python train.py --n_layer=13 --d_model=128 --n_experts=24 --experts_per_token=2 --d_expert=32 --d_shared_expert=64 --activation="geglu" --moe_layers=[4, 5, 6, 7, 8, 9, 10, 11, 12] --router_score="softmax" --normalize_top_k=true --routed_scale=1.0 --balance_loss=0.0115 --balance_bias=false --init_std_router=0.0156 --lr_router=0.00357 --n_head=2 --n_kv_head=2 --head_dim=64 --vocab_size=1024 --norm="rmsnorm" --norm_place="peri" --norm_eps=1e-05 --positions="rope" --rope_base=10000.0 --rope_fraction=1.0 --qk_norm=false --attn_scale=0.125 --tie_embeddings=true --parallel_block=false --extras=["capped logits"] --init="trunc" --init_std_qkv=0.0562 --init_std_o=0.0698 --init_std_up=0.0805 --init_std_down=0.0805 --optimizer="adam_hyperball" --lr=0.00506 --beta1=0.9 --weight_decay=0.0 --lr_head=0.0237 --grad_clip=1.0 --warmup_steps=368 --schedule="wsd" --decay_fraction=1.0 --decay_shape="linear" --final_lr_fraction=0.05 --batch_tokens=131072 --seq_len=1024 --doc_mask=false --train_tokens=543700000 --steps=4149 --dataset="wikipedia_en"
Below are experts of layer 9 (counted from 0) of a mixture-of-experts language model. Rows are named router (the router's row for the expert) and show model dimensions 0-63. Each number is 200 + 30 x the weight over its row's rms, rounded and kept within 0 to 999.
After each expert's rows: "mostly gets" lists some tokens that are sent to it at least half of the time. This comes from a sample of Wikipedia text that the model never trained on.

# expert 1
router,203,187,223,238,209,167,196,190,233,160,176,203,215,167,255,230,177,248,187,209,164,235,186,214,198,199,114,186,231,185,277,211,194,182,181,246,174,179,195,249,234,221,163,193,207,213,233,218,184,178,235,221,194,215,152,177,151,189,235,229,156,170,258,183
mostly gets: " de", "a", "o", " Le", "ie", " Te"

# expert 6
router,275,163,171,220,178,224,211,202,192,216,187,189,268,170,212,177,265,199,173,253,183,240,198,230,176,242,182,206,177,200,255,244,196,164,169,210,200,149,173,151,207,197,176,180,160,234,198,179,208,222,161,173,210,216,250,173,163,176,182,138,165,218,188,271
mostly gets: "4", "5", "3", "6", "8", "7"

# expert 18
router,177,188,231,171,169,165,195,198,212,224,197,223,227,215,242,235,199,199,180,200,204,210,218,182,165,178,141,193,207,138,204,194,183,199,245,230,207,177,239,213,267,270,213,205,111,195,149,251,170,194,258,237,167,235,237,196,235,207,229,209,186,245,173,214
mostly gets: " M", " L", " W", " R", " V", " K"

# expert 11
router,218,194,152,154,205,190,263,194,180,201,235,232,168,204,213,199,161,190,217,175,175,195,186,167,167,191,184,183,189,144,198,182,182,190,183,210,225,221,158,233,204,152,198,218,154,207,217,228,260,159,183,246,224,186,189,211,212,231,170,173,186,215,220,208
mostly gets: " s", " S", " v", " comm", " des", "vi"

# expert 23
router,248,151,217,161,222,231,277,221,192,197,190,192,182,192,127,165,258,189,246,206,218,194,215,239,202,238,218,201,207,239,221,252,204,230,163,184,181,166,183,195,227,176,186,221,209,231,217,243,215,217,164,204,204,232,169,166,164,194,220,138,226,225,278,230
mostly gets: "\n", " |\n", ")\n", ")", " |\n\n", "′"

# expert 13
router,184,220,203,210,152,134,224,183,204,171,185,213,256,205,208,258,231,244,185,205,189,257,188,237,201,172,211,158,135,208,205,226,209,179,249,225,215,196,218,145,210,260,226,162,227,201,158,196,206,223,187,230,198,159,156,229,232,232,200,117,187,201,162,207
mostly gets: "P", "T", "B", " =\n\n", "==\n\n", "===\n\n"

# expert 8
router,150,205,167,172,172,179,201,194,194,207,181,193,200,195,234,249,180,128,193,203,231,245,169,143,227,225,221,242,172,198,167,186,176,191,206,211,153,158,199,192,193,218,148,217,235,169,178,241,184,198,142,156,201,124,186,213,170,224,139,225,216,196,136,137
mostly gets: " p", " c", " Ch", " h", " J", "c"

# expert 5
router,192,253,205,252,225,174,142,209,194,215,197,171,144,223,197,155,179,222,233,228,233,125,178,184,193,160,210,255,231,183,206,217,188,205,191,226,233,213,238,201,165,235,216,162,182,201,208,207,241,173,170,150,234,211,175,234,173,217,226,123,196,172,217,248
mostly gets: " the", " The", " an", " a", " his", "The"

# expert 15
router,218,204,168,234,176,198,146,185,164,155,241,188,224,137,223,209,193,206,168,159,228,214,247,192,223,242,201,199,236,217,175,155,208,164,220,174,205,208,261,214,199,184,182,201,249,175,229,155,200,245,233,223,206,159,220,199,170,187,126,191,192,223,203,178
mostly gets: "ap", " not", "ot", "at", "oy", "ober"

# expert 0
router,222,158,220,200,207,181,224,194,197,264,194,147,189,216,171,186,169,217,171,221,223,222,217,235,194,188,200,183,168,180,227,211,160,208,237,137,232,184,213,169,190,179,173,162,219,194,233,189,164,208,254,206,212,212,209,233,210,118,217,194,182,265,164,201
mostly gets: "ment", "ition", " St", "chool", "ction", " st"

# expert 20
router,211,188,243,238,209,181,154,221,236,210,254,147,180,205,142,188,218,178,164,222,227,185,186,218,223,196,233,219,219,223,211,169,176,253,161,170,217,256,177,199,198,173,149,141,206,155,222,151,198,211,210,188,145,161,224,134,234,201,220,194,213,213,217,234
mostly gets: " was", " had", " were", " has", " have", " been"

# expert 19
router,207,216,202,199,201,178,212,183,182,257,186,215,173,181,190,231,210,226,217,196,199,174,209,204,254,177,242,189,203,203,184,241,199,167,222,214,208,219,168,188,194,144,284,258,220,225,212,171,211,239,214,222,197,230,213,271,221,168,175,201,226,151,188,191
mostly gets: " part", "rans", "overn", " Con", " med", "erv"

# expert 9
router,198,199,215,196,197,142,242,178,156,219,230,211,217,179,163,182,197,210,256,166,236,198,202,238,165,203,233,197,189,170,213,261,191,217,184,175,161,192,236,195,242,188,204,266,240,159,184,186,150,271,207,257,217,180,219,202,244,224,227,207,198,214,206,198
mostly gets: "ch", "che", "z", " John", " Z", " Is"

# expert 17
router,203,170,200,215,190,205,176,188,176,205,175,215,246,176,240,185,173,263,199,189,144,214,253,219,228,159,176,213,144,192,207,224,241,238,182,191,209,204,196,179,142,168,162,246,196,222,189,213,166,213,182,185,226,231,192,191,216,204,199,221,178,185,167,192
mostly gets: " pro", " A", "/", "-", " Pro", " up"

# expert 14
router,229,212,226,197,177,193,175,246,192,222,209,234,184,208,183,275,174,180,214,226,227,105,141,154,178,170,214,189,201,211,242,208,199,225,233,204,155,248,209,199,198,230,176,161,238,206,229,283,244,171,226,208,165,155,218,210,231,189,204,254,209,199,205,209
mostly gets: "l", "ts", "s", "ies", "ions", "ics"

# expert 10
router,192,194,201,214,198,227,212,154,204,262,238,208,159,233,153,257,179,164,152,159,200,212,227,154,221,239,223,202,200,196,162,231,238,241,225,205,212,223,182,206,207,194,199,209,237,189,185,172,219,138,221,187,212,167,198,173,223,249,228,232,194,179,147,178
mostly gets: "og", "ar", " ag", "ib", "ang", "ob"

# expert 7
router,206,237,146,140,211,247,182,192,241,240,190,242,169,188,225,222,221,195,217,208,166,211,170,137,220,188,225,215,176,221,188,178,206,209,187,136,182,212,163,218,217,236,169,193,185,191,171,157,221,180,212,141,118,224,175,195,170,185,214,211,235,214,200,182
mostly gets: " b", " t", " n", " cont", " sp", " ne"

# expert 12
router,183,177,214,177,203,234,194,200,235,186,236,188,224,226,229,211,172,165,220,208,195,183,222,165,158,192,206,195,188,228,148,251,210,242,188,214,178,178,164,193,201,141,188,204,176,226,241,211,188,169,194,180,202,271,214,150,243,161,194,167,182,212,226,197
mostly gets: " |", ";", "|", " se", " /", " &"

# expert 21
router,198,270,215,191,210,197,217,213,205,170,205,236,145,224,179,160,190,191,167,255,237,158,194,200,187,222,129,167,241,204,143,154,234,209,200,203,251,189,222,184,183,249,246,171,162,174,197,185,211,238,205,139,219,187,155,155,179,176,168,236,268,206,203,209
mostly gets: "==", "===", " when", "=", " that", " but"

# expert 3
router,227,222,211,227,184,244,180,186,191,209,195,223,164,239,237,165,268,203,195,176,202,230,236,217,212,211,211,182,247,226,195,116,166,202,227,211,188,199,170,255,117,198,240,197,226,233,250,214,166,187,195,202,198,214,269,155,182,172,212,245,154,175,229,185
mostly gets: "al", "mer", "ular", "ual", " Al", "in"

# expert 16
router,144,167,215,184,267,245,239,238,215,180,158,146,206,191,203,143,191,263,217,229,194,186,201,232,215,215,194,223,223,184,154,201,192,148,236,213,243,245,243,155,137,236,207,259,184,172,176,134,176,181,131,205,231,187,176,257,167,229,189,209,203,186,166,162
mostly gets: " cent", " one", "ode", " United", " second", " three"

# expert 4
router,178,179,200,170,263,247,159,191,211,115,172,191,222,205,161,211,149,158,199,174,235,184,147,199,149,190,232,226,207,250,249,170,189,159,164,220,218,178,229,175,224,159,225,158,174,188,215,203,151,205,190,190,220,222,199,186,215,251,128,276,255,198,167,182
mostly gets: " by", " for", " on", " at", " from", " as"

# expert 22
router,198,207,173,228,201,226,186,211,236,173,223,146,241,182,207,179,260,201,265,188,161,190,194,207,226,195,223,196,227,177,175,228,242,156,185,189,210,185,224,235,212,182,184,210,149,252,166,211,251,201,201,214,203,232,190,240,163,203,263,229,191,155,180,233
mostly gets: "r", "ro", " O", " o", " e", " F"